Below are experts of layer 6 (counted from 0) of a mixture-of-experts language model. Rows are named router (the router's row for the expert), gate (a neuron's input weights, with its number), up (a neuron's input weights, with its number) and show model dimensions 0-79. Each number is 128 + 24 x the weight over its row's rms, rounded and kept within 0 to 255. Numbers have three digits each.
Before each expert's rows: a language model's description of what the expert responds to; "gets" lists some tokens that make up at least twice as much of what it gets as of all text. This comes from a sample of Wikipedia text that the model never trained on. Tokens count by the router's weight.

# expert 0
What it handles: Articles and determiners plus following adjectives or noun stems, such as a, new, first, same, another, or start in starting.
gets: " a", " first", " an", "ing", " new", " one"
router:095131133159103145136119151166126115146129106082189123106111136111136128138112131118132116169147139132087134095131097142117164125149141105123141134140095137153137138141112130149111100142143125082067105143149090129096121141101128123144100123
gate0:102141110140129108129119087150134128146114099199054104105175197104109122133098128097105129152123157140069138139108144127116132132121125133135096147125100128134163174148141139094131105101140073166120180154140142152119126112131128137118154127
up0:101129113141140084168181149175115133117129110137151102098145123097088113096137110179134099091160108116155160106146126103134096123145150164144131182117131133159123129109167171098139138140130170104118107118135086101120089132118125087124123109
gate1:145174152149141165134152089169140081151128128156137122153125096146112145137100148103142162100130144078117155128131095135153126155110131138155141112139125115149114120125128121138172148106114190110119118173110095107159145123102130122151093169
up1:103105129122126109148135104170101152138116107166170127104140139102100132111138102149105116178147113123125173146126137120138145115141141137158134138114183164106137143162099138099125108113133097142103138124096166145157126084150114082129174133
gate2:119169137131138111127132125136134180121130130154108124178103113105144098134077153156144176132137118133129093091148109122135155116145116149156162164091116138106113106126144153142170095128128156153169171142137093130137140081150124111134153119
up2:125140133134125145136129091131127103108132066184196168128121131123136123164124086117125138153139173150153127108143151119106106095133100130154134153096096173143124113146147156142195132123133125147150129095127087154134152120124118100138154151
gate3:161114122129146169124087191121088100129164141127091113121154093142112142105178130157119159162127128106151120106142114150131111139123152152153102113118123116121153119105114111089126161121139168157109155145158099110121135125107136167112123096
up3:153124120109178158143093126120118126143148159159122129151115138115123158106182133148090149134108133127136106096090118166118125133144137132173116104134117070116168117149149134131089138121123164117119192159120141123111142169093130170099172106
gate4:120110127125138156130132167109112096191141129113164108156118142102128126124152113127100126099100143133133087167128121141121068151123126114134126134141104105140105105103110124147133130141119109160114175082117101153124084145155116131138115114
up4:147161097154102133136158126146112144115125128182128125135129177152122130144121127156171152135143127134154167066081124116126119109120157126092145116088124134101128193148176163152095123108160168126106102170135159144099139116132143145122131114
gate5:164149148173137131160104146177144104137110116127117136130157099111113118127139141153112103102118136111099123110143136106159158099089130141158151113124126121084126163151153107157084122119156131087151091131105126132132120121096132103141104103
up5:150134126119165120192144160157154142151125122119149152120103108144120132109113165158117135141116150160127170089112138135153117097095125155135155087132118115124127131138122111129081130116132131116182133122129156147134132159113111119113116096
gate6:096138116152087144134114070119091155109137101125102099111161126143161121147147124098161132088122150128095141150111150133128164122141121154144123156119086086115136152140143091115130121153109136164136133091113104099127144146122126081114146115
up6:114100092145170140122137133129097095129118119097142169078132133113158115158143141159159124122109107156096114147121116165169133164072120130116116150117101120125115178113128072160171142117125153151107091138116103140111124151115135111158111083
gate7:143129161087142106149150127148162114118138157114134151160127125165139151155115101150092144094131136133098127116128158117103090108092155132111137144101162145158128109082178151145150106086133136096127101183133099168133124120172153135127139113
up7:141126085153114166113132158117104135146123116149094075152116124126148110147141151107142139156114101137139086171147126149135133129140122128110118113166091135085133158148066109151117120160160160164145130109139135088152133157120142161108111131
gate8:094111119125123113135146076164155079149136156104119168104150112156138112091134103136118127197138150114153152114138105100076117117150151156143143109126105146159155143137120100165156095135158125096076153125132145165130107103113092135167131143
up8:107103088125141146089128153126117089185132158107146108142114129143132120131140126125083139165112138092092116118093138148123090129132126078154142140143139143180157151114103102132120142103122143150150151102132140099098093123162149156106163134
gate9:177110119082107067140118161167138092143094101146150101119133151112124128129157135111143115130115108145090107111193125130151074120110141155134116173104135145143122137134148119153118125122130119088077106082141120157135145091082137147150146104
up9:118140111177163159079105149116122124150137136090107148155115148170139090117126126144135144146126120120138138131086150118130158113130138057101143060173124154120135159141131146147112183130129171143154103188137125113142110142181143147127112175
gate10:153112160117149148131128158098121141140149091139158106124124143153117116144132163100169133146122139099118077134138158117106115103178105151166114143133139137119131156125106130117162120146170134143110170153151100104072110096148127119122110124
up10:129168079136101131148147154151129110124095157102140137134133144116103140165123153167127119108115149159117161112134135121168147110098143119123105091119097146125135137117125146152100126128116134130148104133134121147108122141164137149083160114
gate11:147126106101185102135128145143161116172104114107088136163127143127123116078099171152126133154126103132128105150121131123133153136157139135102111102116108139136116122090156136133130135130121124099119097090143112149120123154125125158074136128
up11:071125097102134118151138131104152107153155144161100123124136158132111125089134114142096108104103138111131149116129123134110116109134167122125169143130117128145164110100115137095149086107125156075122125088132158200147148137140118142108080140
gate12:108151131173151077160159106143112144169125153154115121172136164109103116127116146136138125144106141129108150103102173134115084125103127170124161125140132142155115124158113149144101131118132139170126091126171179156140129137152134104080117122
up12:145119098102074126105159131103155122122143136174111154143120114145096146168105153110133117161153148141122124159121126155135151128130132135127097125145121142148114145084134129067152157144091101113143135102152119102159147146120101083155163153
gate13:171118111131112082115076150085131133070173115157145107109149164094115130135147135118114120096113134109129143120120126136168160149154131089101097090135099129155092145076119099138113094121143126102110131104145107138105137082130124074132156144
up13:120150117125126100148102123098151136079164163164135131150095147147090176096127122111125098144116134085132164135124115152118101160130084102124110104159084096187120130117099095124112092096096127132131156120112157157150132121131106105143131158
gate14:113085106124139099132128108137108138137084147126146113116133186127168138098137130130136179126149141103106140098117125121088121111099144130113155195139132136152147145105144132130127119121173146127110129139113107144120105121146136104165151100
up14:126145091138158100107099120088113096101154123108175128153130145143148132105112109100127124090128174153139141100122137136157161118181078102108119170131126134121157160125135176127144191149145106143136168136120077116128139105107116159147124141
gate15:108129111113139155083148168116146094147138111096148146117135140139117115082106152164110147174118155116132151160121102088145113135127140174120130150179115103131105095124144119149114083113112138143118105142133128120124123123104107144114122148
up15:161107133109102095134141116153121122186108112119103120134096132137151155124149141121147077117126187119123113147115117134153132086137147109108133088180159138163134127151072111106122132122164125152151130107146101147131144115135159099099173146
gate16:119143085147102142161146164118127129185136123095121090165136180155109148135140136101122111091136086133093095155107154105124146114142139094107123140126149133135134079114135140112140129109161145102095098119142148141135090115165140120142111117
up16:126128140134173133119161129151076121127139126159103122109097075131137099144121127101176132142124152118194127133142150126169076132110141120155129083130109108111094172096118147165132154127154137139131112130133106127166155116135144171125111108
gate17:095144092130118156100118144176144138111141104133132171121170113102115158062140101152100128113179115133132115132115114111127109149095148132118153128119129122149105112152109135104121158138110108134126119109130097144141135103090127101104093139
up17:090131119155159099113079129152136102180093103148095151084133116112079134125165112128115155136106109132095122156164159121104094147118113164141160084147200107133093152133116127111092124135148123133165145121137101129158159106133121147104118104
gate18:122170121120145114139125180075120100156112137129213150106150128115104105169095112134127166140116116133138124152126127122129138132137181116081147125136115151138118121108045069132138117126131134114060134187126136120123113131094120147091078131
up18:159154098128083086141087160079135135141109123150180156089149152059128129178053103114107147129130119114128116135150147116145165156127151114098150113119104129130126110126073095132145087166134152106150134179148145121163100113110121166103132122
gate19:157145086149095129079129111112156170136134107168081139131132140131151160142155137083118137159133115109195130158103134152128127123132167121125143106135117142136146101130119132126150120130131089100135083108134116129118132101127136149069143175
up19:098114144119153163110143134122104106167130135085142116160110109171121126116096167177132084147161125177123111151099067129113093163151158118116135127151143108127122120128093171143100089151148122133106145086104115130179150143117132146177129118
gate20:141102173118113156137130096132115104119113105117127096113134094095138132196119101169113176169120128119083183080103121103096173132128147159164092138129136130132148115123127124080105123136148116091090130114130171153127110121121117070134177128
up20:139146133167155071154138093148124126142120140076100124101132134111150096101090136101137104174153141173166150127082097135106145115119114109116179118077070166143112123115100125111182079148134106096097161132108086118122115114132146128154107109
gate21:157113159108180118113129138083131122085109114080161121146124104138128105148179107120116127126109144090078169104169126103111125145136145134132134148150122112149091148059150087154144137148119128126096147103143149137139115163141117086168108122
up21:125093131131167112138096094122146109134118126159116097148098124116127119158153127129056145142125111156106092148161101146107134090148127142162143135107130093074162123137108107171137127135147111141107151108111095082119118167113134151130147137
gate22:131136100145177110161151128171119145144102158157139097171116111105102134101120125162099103125120175127051112144096146114124130153094144125146131142103156085171140117144114132132132186103123136192139120114165166106116152150141109126086164125
up22:111151120145179122111133155143113114159102126116144120102125138139154138108157143082119135143115101151139113114130113151127129147109142080112154084109121111124103114100134123120107122106156166123135109121102127127122111147189138164170080084
gate23:135088150121131118195110134128117130131133161135139118154098099120139124137150145144140134166178117097108095109117119169073115121132138127152143097119112125139120158115078120151141154110132137112099124107149087154152099152122128124107157133
up23:130121123070123118159111147184174132084146123124136150128094100115099147112163163118139107118142143100126144156119081136111115129158087157186135108103114136128173114132104092107105150096122112133111123144135129146160110139101109095116145137
gate24:109107163110104111151120120139110144153143146110125139126127119086123097134123115101121126116137124130149127141124140132123122137142152170191113129132103174123134110150161097107075119129146126116098122164119080105145088165122108088171064105
up24:148124141128153127113147123104138100100124142139149133115132131078125137173146144102126160130136095121109183130102105148134149099134110104150163155112096118107143146115049100141135128141123103081116175084135088133126106123122140126116114095
gate25:127161080175070114114125131118137111124114136133176128101127112105115132158139122108134105127099123158079146129140137114129086172152103111116122132144117098137163139122114163131140121166094075142076105141153174139119114144124141153118119110
up25:116163127140133117124105098127141129105099163100168127120124117116139121113121139111125097113109150134133211160103153112137101149144095119140089129166107142148164108111142101123094139140117137174101156188144149126153106139149130153118122136
gate26:137127126103128142143134115156133130141095124104130086104109165127144150176134139132115155111096128112152114111164158087101133125112146140097119111171153111123147107123143122174086103088176124140131139123106116052128105175149114129175118115
up26:108087109145151093149091136090085137100162145131112114148157111166133118144134114091117136154167121102108126135156154169116128112119131129148150149109092128118135135071112097072179149171111097147146145111113149163147111115131126140145147148
gate27:112116119140077151118133138143159120155153131107137108151136146129102122079171085114135108123138149094118139152145129149196157124144172101158134129169118127147145143075159086114104126080080118157138116110114130090134137121157110178147067149
up27:132120105153138129141068122112096095145121150115116142088130137103094098162105123157126136156132151121118136097116141145100166124138092150089196150121113074113137184100093067173137140147171121125100165174127108094152109137110113163116139163
gate28:112108124090151149116191163157156140130103137146170149159150147151112140101115155122174096135129115176093159081138131129164084143157147107087133178132150139158130113164126124113122132127111088143111156086112143095143119145144118142128134104
up28:129147140134158118129177144146128114156134158140116140152103156118089143127157151116158153135108152153141154090141133133125048147125128118148152088179167151160101117115126097134133128129133091115109119080124144080132102167087117166129113142
gate29:157142129129140136098096101147110105122121165115114137161120148136102156172128109109148162125141155148107145112112132153122149118108123177153116086128133108143103173080160156118134084150116113133144129123136127116088133145132125162105155127
up29:097187124132160170142126138122111126118128123087132117103117139140119154165163125120140195112138094148149126149142111113127180098110153114135160082115146123138150146138195157175113092148160106083138111101146138101112129128122119160164100111
gate30:166140153122145127143150126110117121137147135108124140134167151120136100141142124141190096120082119146076079112143124153129160120149172168143162146100126154122138080101123142100129161154134097114115140139128115084156100098132113116121114143
up30:135117149121128131131138145136106146169129061120110157145153117155097141090163151138169098129124145100081099135127157088126096105093121126113138138142108154114127120121125162088163181134124113142098142130128128086116121123101130123104122106
gate31:153128119099086132100101119119140090141139131131138149149119130103080113137101141144148148124152138125139142076104150129151192153187099137105140143141120145106148097129146165129113151139136124093138135115122118142109143129127127107137152138
up31:108110140100153124114152169170135131142117156144156134110124093161155145149130091114121092130147110114116124103112098118155143110125112111125187142116137102125144086158141130095124087119163091112144113113154166146150120138120137136133128093
gate32:128108154161070136155137102133145080138097149131153101166133113152147134130167103145152139134118118142107143089094103134122169133070122110101132121127074136147126118107175107145170120129132164107103090116123134107106144120126117138126068138
up32:111115114132135132118140137131131114128163103150098117123164081128120098129145139105137128162080130116104113153153146133127115152133125150135136151112126117110142111118108094131139160133164162136114145154125100134094107155065136134148155159
gate33:095127132110109090146167114160140144156124121125124156163126136138133106113163124111109120103156120158092125120109101129092140145101106148137148133118120077109130130154113106097155123165112148130117139148130144131134106144115133128127088113
up33:136102164120106108170089109140143138125110132107125166094116171091134130120141153129132149131174104130092142112114121149138144114112111123169164149100111115160122126156143069091135142121131124154103155133135137174136106109089126114099090113
gate34:089154087178159131103120082091138111129161161105096151101113141129109138104153140093116121159163154131150118207141120125132122117138122113136127139166136143137119098139085102108175136132145152135127086141161136147129130103146118107092102106
up34:119118111127083128103143128117120103154138145133113119084119139132124152135123110082109117122194149097162099145117166144117085133163114148150156127129130137139145098133129119151165108125124192139098137172164108142118124099105136158101092116
gate35:089095149128149129148182129073100088113168120068149128104137127146100091154123145126144111152122099141142072151123109100119114119134109110116153127145123130130144086134091119073128137157126118094086149111137101081144099130112115134122107084
up35:113113154176119146155182101149146093149148133087123129100115090144124112140091126122116131128138103140201121136129128140113142130145128150140162080131121106135136044143102137076133095165131110092127163130118108105176119172114121093150136137
gate36:132129125153106119118131106124130089118145128115131136106111140087129139182103137119157137101149131149103184109099149122119157155135123134138114122088117095134116126143156125109088118155105100120110150081114162061165143130121129104185138108
up36:098144105113097115111124139150086157134102139145123164169108106111124144152170097132125120103124167105122187164101169148127105138136131158152142115120105139121139123149093161154152157117104122129112150133149134095116148156129129144144095140
gate37:123110134094151140136106130120092139133127118114098124132138110116111115150140153154058130098159178122095132098111147114093149179155182133131119159102086095100158160112166154120107128125147117124114138113121137084135105154148116130093139118
up37:135122111194092091146158101145136084131155105108129158130144118143118141130111140154163118131096139162148078133082147136126124153152119143100112126111155134163129080092165117129110143143148168079119111170135157103083147137164132110087143142
gate38:119144126143085119126134061130156117120141139138110131138159115193143105141122129098113142099079102155092148139098123142136125132127163085135136124119106109139158111106128099118123090088143131125118129126126124102149110171112127059125127127
up38:119141165089161103076130153150147136090100140114121176107131115120128138134098131173148141109141174142106158127125118094112147170108099155141110128130107153156140143125149128128133134152108129136135129138131102128098137124117127151098123148
gate39:105185151121128139120110180146142119134104135106119107149153120139134120169089120091114151171122142097090132119180130115118127146148117144110140109167131125136116156086154173113133080138150132134116110155142123140110141108151131127172117091
up39:127118160116138154120104156135135140124145150157117146149152137119100161135082126117104094181151140097057121115132103167130141146154088137149126123180133111150158124121142154099114143110107092152144109135133138126095132102114110129145131134
gate40:136096128109093099114082124077156128088165131123123113150181106139126111162148149142133148117109130111098147137146116159116164122131097132117071152165116161138103159081150115140135153096169118158145108121104114103146157124140131142125137119
up40:127155127118144166143131133165130158154134177143130104123157132161133141144143170157125170113136108108106117163132102145145144114139096106117152117159111126114138149129123137170095106121127141120123149141114117165097131175132126130137201105
gate41:124068111104094108148169123074135112152130098088138138062106097141083147119146098163131131138115144149183105120142106157156122137117140106092181111180097108095119121128155145157134112158143121105119102111133144148097103119141130137101120115
up41:100168163147180084115136157152105136093129135184137095140106140150189095119111122116118153117143133141062162119130149098119092129146128095162061105113150108122154149101106163091096110099147125131103157123151123149115140101150112136164095132
gate42:115182139123119118158119102111129148103077145129094094160162149110133122107110131099136147125104117101123115123121161148095103092118132132184108117103154158167179113120134086080103137109122125128167137143161089131154093115142114098134116127
up42:090098158110094106149126144138123139152135130155159131105110109114089132157111114158092091101143124173072117121142136124113130141104119108098137122150115123101134154115136164125135158127173175121105110104099109107116127129101154101116125100
gate43:123146139080151151122115120135175135122134122134122130164139146102114120194136205124162138093119106107115114141139142137133140121111143136122119111088146126090103098141142111130140151133116140089158173177137094127103134158157113175116101127
up43:138168141134153127139095125106188137108149171119124154106126116073107136139114147105156134092164137173121151158140146119175131136105156128162130094087102099083098172120099115137103082102143123087160135117111110150155117129140109085181140105
gate44:128089157127151157095110159130147182132139130114101130152197116140124155154133091150078085174136119123108150151125074132127064102161134114133118145110121143130138098141160153135106144116106136081106103108107108171102102124118139079094131153
up44:136129092071113090129119135156136109120137111102168140109121139101101128142128176127124090125146094166115168137101166098097137152146087129132098125132156112175139111138158114138130159154126130146093154109135116094115142133111131137142086144
gate45:158144120148108132157133129136128163142126146135068142102151158133072137144137116172166094178122118114092120128086143152114119151131122117154110121156116136155139143148132183133147157165112124148133095092128114132105147154151113112075130158
up45:176147147179061147138170158136133174118113088179155142075119099125172154173134109081121096166092128141122131163114121125109072124124138158149148129128120105127162118154129112129140152122121115139134113124128103095158113096103131087167104118
gate46:144174116171124137106133165155166166134110144162098091170131153141118133122151112130134146162157129102108130084102129120124098121110143137121096129154141163064131118130142114132129137141159153099129106094126135113128125136138121141134158129
up46:140121134116117111158154112138117114118098128148151127082090110112133147127117142134123119120088105159166136119144127124149097084158162119093126111128118106202143125122132127164133130109100119148085115153147124126131146134105125166091126105
gate47:179119134152118142135135155178078150127149145151172118125150128129112127129044144159140164132152101138078141059122115128140103117133142153114175123134106123124124112088110119086093140127105121091115109107124151134101129133138121148083131110
up47:111152115138079123164147141114158066159110127115188144076137105106094104170159124143173117172157147120115112138124142106157141120166135123110113163110108063102180120128151143161090121128131154116111099147106153129137120167108108116084097126
gate48:130154104131133108167120122129110099154140131110165155114137127177089113128141133118158096119093113185124139112112139125155141125146154136112142145120120114111131125131155171151066109183133158090122098101151125108122117109172120118118106150
up48:126147101172146109150115119109120072176143152099131132096115114155107155162167121108143124124121130158125133146097149099106103131130165177143159103120122075145125135113146163128101100154118149114141126092089150130144137142124114081162121157
gate49:116096194101155135147113122087132144157135144121122115136126131102131139137149130108145094113116124115115150144122158092148111108173116129145102133126161150087131107117155112140173195143125165113126083116116148113115133144115127152146133117
up49:128130159133164160145152135109064188080123118075131148125124132133142140135128087090146149109153103107146109144085120185113150120111108124133159137153132141133126160165122137112113146193144140175133177113102093095151104135122154156140125113
gate50:130127117175104132135138143121109079134071100114149131143122137122083171102130127143120125131123106158145146141128125153129093115131148164119116165134134114131158068169071170138131120158096113108110115061142151143132122147150127107128136140
up50:126139151116109154116102096097143113122120133165141159143141119139117098121099136064157151095129093108116108150145131135156155154159106101128109131111140110083113124121150110140116159098101097098159170137141140129170122107135114120158166130
gate51:128128137131167124161106127133133121175117151130128109169143109101091107135121124155113130137127136146154125147131146131123072143167150142106082167092131115153147173095101155147102087115120140094134144092136162106119127117144109104090141130
up51:102111142126064130113100084126085129116127122128163117122155128103132115102101109109122144111205140112152123171139114131103149128129096144134140095099115173106143083173120122129148110178132134130120175133102102115179118131120124123144117123
gate52:103131154101114113143109169140127130112143131133138094141105155125111149126091092168102130107111129141177135127142090135112114145128176127086139092094141110152123122151134139121124145131130179088134141131115117129146123162106123121118129126
up52:125108123072125104106169133150141092145144108135147145103114153128104149129082129107136137102103141134110131089142133139112181133100115134104104146127137152090121165134164143153154109144135120114111177113120116126121152116134132139100141102
gate53:166193152153138120126137087109132112092075091136121110140129097136166134116136159127115124147104121136126115107156120124155108043084130092125133154120095111145111118168109113090125075100118152124116120118146140115111107073137140127128102125
up53:113104108093106128168123154120130114124140142168106142143093162160136118166130087124131133114131157117127127123116154131118134142138124113111099136157097147127132126094125177196122163145136106128130132097149120151119120137178122135130163103
gate54:144115163137126126143134096096085133130137112142110130160152113142112106126086140138139064149131126150159140097082114122101166107109095103143158143109124122160140126144139139132111152116159152082182139143127110136119137154123138139163119162
up54:116165110180115106131089156145127145094113121140106098104089110127174100124164107133118177129138110134138117146137165095137106109098145123082071123159121146085134191142087135116131078115120122142119150110144118118130123129117147111073158097
gate55:155114147142153156144149116129153111120123157085182133144141146134134135143154080130134145155120131108126149104157107106114133153124134134114133107121085111151100144202096074107119083139110121156103135162136140157172133115121134114115133143
up55:121122139096103168144141116167128142094149152177129147113116097128086109130117155122100135150177107133127111111096134166168135138136154108063135159158157118107143147111132112148099133136163116092159089086137141123140141121115124121101092154
gate56:156103133161128153110125120130111140111089121077137119136122156125179120099111134111134144100154144152119106076104169106131171111113126104105146097128144132126148165148138104174157157157126112146113136120159136101100118114097121200081122117
up56:165081118132158098146078140101114120113143138085117120136111135141145112114121153106169139096124148104102147089123134140103173124136105122168158094099145117130155158143164144135128145112123123135090146151137111109114121133109111195106131129
gate57:095133139108157115158101121148107111092098127096125121142141112104152135119149150145146140144160086164119147174095099115121160176102155132129145161055124171154121103173126106144104145123101135150176124167116116099151116096145106129137111132
up57:133120108122085113117102154131116143133163102110151104127121134111102142159073129137121155072129151159087137165156119146084129146159126167159115103109114149137169135111078104104179145105132112108098109144135103169119101159135137124168155159
gate58:139122133111126095112122122146138165118110152113151135132153133141183133135107124150152127146115082107110139137085142130120138097091126119120133185115146144101141107124138129160099097134169128141117151141131115151110124126112137108104120103
up58:164140094147152116146143110164127140126104137150172132142130127105177164137108144170117141126149156122102165137122149096140141130122113120160141149114118109098137134164124177145123116084133123155099123134149102131099123151099110134104156103
gate59:103115125129118171115123148138154144118156109102132148134149143108083156174112174098087128101136093098144163095143124135122148141080129119087123123160128138142177090123127118140092104128116149093098106147119123117133145080153128078132132143
up59:101135103102094152160171132148145133134116112102132136125155163157159109176147144086103105117121112125158107105106155114129127135079132141126141125158092133133127104115123140080113108161117150131094085117155136125134173109108116076162126144
gate60:131105151168093093126133137122163129144135114126185148091137154092136145117119156133151130136200155141094122154138105136117103142142150148163121143117128136175155110151113127150168122113120112140148129117135141143101123147127130125132113092
up60:108124124132189113123061110113074161088152139120109082138101121132173127107095096073190129113131158119138092111102137132116090112088125179136167116137152108138130124158096129133139109076135149144137070158128164121139143177149134104164145129
gate61:089169132162166136128112104162172117117114149085140152175133140154136119131103100123120139130130125111134128110099092111144108157101137155149155130081124139151129149138146133151102107123121153129130137120138110117125144119141117119130138134
up61:151136146115135137148099123138102099110101133195098098163097139099128142108117085144123178135142127125118170108142077103087123097141130110082148202085131140121143111117118154144169166088098150184169100068105178138151143108120121118150129133
gate62:155178173112124148152128119098116107145165143122125129147166097151120144156130148117138121116125123124172143136119139136136123118124148098123176125118131144161130160084195130085173099130104165139130121154116158158131115110177115130160127139
up62:147133095102162105113149090116130144151122102160136144145101153175108158122161116083125132091105122110156120131145174158105141114183144168123111130120128086087113134162149168152137112139115116105121145095130141132114133111124143126077122136
gate63:147158107149164085110143138152148145116127124160143130108182145120131123119087143128120124115083126128153145113113131115127077111148128118120104104165102113145128133125111111136123103128104119128127134117171131147106119112128135198086131138
up63:131114157128177098107131117140157112108169130138118134117165124133154142109109135146135119151086146107131153125106127085118094130145131110149088121191133140139149127111151114087121135086130105157120176103121123144136117135133118179080133174
gate64:165064166069180124107108128127115144059154141123105112128121118126138095105138135088115123123131125126101129104121149134131146147129118112136093178108108143146091114099132070093108113119108106117125107108132117128146130084100134149107168168
up64:135115105099152144115133116082161176104124115111105151119139119148108097151127147149148116143108151140138094144121114134162152133082148170086091099174114131117119110083104134131173072164125094127146092182115113141087138147105125097127122162
gate65:154150099103128086121111135133137148142145135133117142155160155103127126142067080174115158150126142118105191096070136111125116136146141135141108116120101149155138141140097173106132087112110092161145107164123164117110142108140134121113152128
up65:120096102132123121124162180134127184129113134126084158130097112115133138141133137162137149147103119107129124139128126140144134128127146133161110122129156148114156090158122149101131124107133075170140141149114144096136107122159131141151078119
gate66:111135141141149091185135125172125125126122143141106071127155149116111104102112139107111102109137132136110133080150135115108103123103129140130129119152111109121143165084127128131161134117152136143103101165116083102111112143119127158175116153
up66:153087059107135117141136105115154107145148154169111143143134115149126146119138123152122074132139166105112159081114095184129132181165113112126152155130130120154116129133117142153078138142092147152118150144123127111158149107153100147135113150
gate67:162170208143123122140139117098118158080086135185105118158125138136150131134115158167089176107155135122172115096128132096146104095125120131188137109137124139118145184091128171152126122129156130134104105112119108173124130143157141166146135107
up67:130116158104136091124138106078169153094121114155127133164125142101122097099130124104089137087154145111115144095161159131136148143114089193177121125095152124108140124136097079111140142190138091124128103134101127134102144142128134158157153129
gate68:105134115109137135108111143156097080165125160190165122133131164119143155096107138167173089145119144127115170134117118119123099132157091146124156144084136103125125135150178164142141124076128129191093111146132150166116144142180128139094109091
up68:158111101148081111135159120092115160095138099092162138151179129135121131090062111125110127129109126126100114146137129110151199118099106150133116118126121152127129160145149181145107130138111101124121143148131108064140135128114124138168124167
gate69:121128128162144126154085137121138084174115124134136142133124154114070118119135103111065113122139172097128151153149129119132120128123142128156159133110157141118117158146086125102145142112123130167136164165109141133138129134091130150184097129
up69:115171151139139163149134138107148133149144096136095118091070146153122138179110109144101117140102104160112175133079147134166109091171160132143106111168128144095134181111113116128117115143169162139113135150128171108125098100133133112190114142
gate70:122108174104114148113132116097099127138131110128192119119135120149169119150171155164195099128148081141135120147146144164105136116143113120097150105162121137119120101126139136134111095111077092147135109134129134101118079138144154103134154161
up70:155144095175137094149150134161117126111099112161096113183120150141122134161142129118087143103103135118123149130147129082175100145124127121137118135128158136139132160146129127165147115114142171155123148101149113127108152096100130147105140124
gate71:140148122115142159130079106157122091137166121147160154121136116079123110120073142130136156142101119111163148109134127100159154110143105126107145139150062113091106119142111086109155084135111107132129132189133142151154114132139129141139112142
up71:105116160165175148116123128101140087137147123200132123150127144150105120147102141148116132167125117123102153097122091106111093122129107134079127133177101122158144127138108102122139083122129119121154137177133153141132107137146135136125094188
gate72:117138185119155143110124152110114103119103161125106131146137073157105144120128126149123118122126112131076182123100093118122107108111157123074111123139088118092123144134136156136110102078104120090158121089145171146132120150154136112089130133
up72:140186145132128141110151103099165134115137146141078132106134142123118129154043135159116113136108081136092118138130100111134107145135160089099136152104097113127108134101094140126120110079135161080137132157172160183119151140132122096111096151
gate73:130133106106139190092131134113124136109119120130057130122110181144135128081089177176147119116143129117105155119124128110113091108196110159130169111137158136138108118128136107135149144109132138125104192148123130149119138150085104104123139114
up73:098105140150105115127168134150111103102100125119080135120094101141122134158155096128069156159076130135138130136141112180112094146110153155126140127135136141100117116124098136133142121134136133143155112125122138102158135102104139107132086168
gate74:138147180115142154141134170128122161108109133093114090107123134097116119102129146115110101130119133160112124122151129125080170125126131097124122136131143069104137176106106129116140144146093127050133103143140116138145102128083124123103113137
up74:107119126099123109086159064120130143115165118120120147163125126146152109165117098105146138111105132093109155107128123102136084141098126162140120124115119174118133092140110150080133112138103098145144109124137127132143163155129127135148121127
gate75:119142097135082145134137143131105173111139104120154115124157154115099120134090100139158113126134101108117102116142145127129147162137100119124098134133140146197095136128093095091138101194166119114116146133113092131146118146105142079091154152
up75:145111126137104112176098149115101190106126093123121094126150116159129095109123146150120124149161109154128122096119107128118169111108147156101124163094090134123132131144091128091138106129124164122128166115125074148152159144165157086057175130
gate76:070110097123156145132191108107127138145130110098135111123110145145107137134147127144140133135140122121134089075145134136098152101152143159108135192145144125146131140137169084095137113120167149072125169096105151076138107114097143106112098137
up76:134135132113136143141149143145136113119125113092145159123138155117154122106114117116143077134141118121148097157114147160105142160124087131136133159114145100129176098130086102142128140154058154108163105131126148100094128108131145133120106108
gate77:152100127145111149112167148171116124126095104153175140128118109126172121115183095109134161143147100130129113137145138123128121127109139135118141149182143140166133106130138099134184153110148169107136132102117141087166120131124136114159134140
up77:125151137098146135089077116111126133139148163097103150154150134121154114140059143125157121123147123122128134118111125124136150124159108100188109127075111132109151140115153159152140131148123106177097191152117071133146154131119119143142125131
gate78:145149112144111128136169110153146110152130146122112153091077097104060158120174098129150146126124164163113131130131157108079134120113141102138158069095137143161101180101153128119070138149141127148088161120132137116137139133109127099177120108
up78:138125075152111124146143109136160120137119129125132166127123139077115159122127132135138108106093163124104114135096160101137124119096139111138089096112134156163097161123144162130112165107111121125134175125171173153082152081166119135134130108
gate79:124142129112145131124152090131131123127110125132131130153153085138117148097082159145083143123057160140098126135119148132129071149095157146139160134153097158125129125084128149170130080129124161142120098197133129130066133103160149136159108150
up79:139108137097123145130142111127137118122137139125110142147149092155122138123084136139101132142106125127111120153138119142113113151098131157144147119139072144150143091136102133104109102126062102143104094150080133128135129109112126097153135169
gate80:096097124138146164075125133155097135098099145102147122094131117129135113125130116128144121156129120086140106142161106080139129138155181120107135117108137133134101118133124134115149130120180172135140106178146123157132097117118130113099095144
up80:210164126123107071152152146110137151125113121128099108172111159123125108125137112140129154119096092164115150140126139174118110138074131080137114115176132118090160155138094146151099097175081074108112119105117116133109133106119156170152144124
gate81:132177158098161108148092139125105113113128131151099109121146153131089126144123183164107134165118132122171166141090127117138123087159094117105126138136151143157130165147177100132167148143133168095122122111151124104101145135122116078079115162
up81:136129135124119128131110106147106122114146145175083135104113126148086174149133111175157170154172120147170150161104143148113139159116148100159162132121144108103099099125161134106176123144136142161130121153128146129111138117149119111120114126
gate82:156109104126093177135125128138125139117095093114127092125112111113117121121157202143143130157159142125129104145113091130137149152171112105119149139182109157127115119089106108141165148098127173096116104128123122124094114120137120095139112136
up82:113168123125131113146168177118132146138187138143085136131121137151162120119116116117100113123093136173102111129148159106132104107113158119152082102149156086116131145119127145146134081170158099152177138099157160147128129107171145156101139109
gate83:142105154138087160117139108139104097146155112067123184098165089138116140066124094136124150094133115190095085141146116138123141157089131121148165141100102086179144129143154101089146109109124106124114111147141115151142110109136103105131111143
up83:152120073144157118116104112096137105119141097153128105115127136071106123166124126137125127149110138097096104106163142141112128163121128151146134112142121176149117161077107130120114141105119133124102134124110124112121150113138147141096142142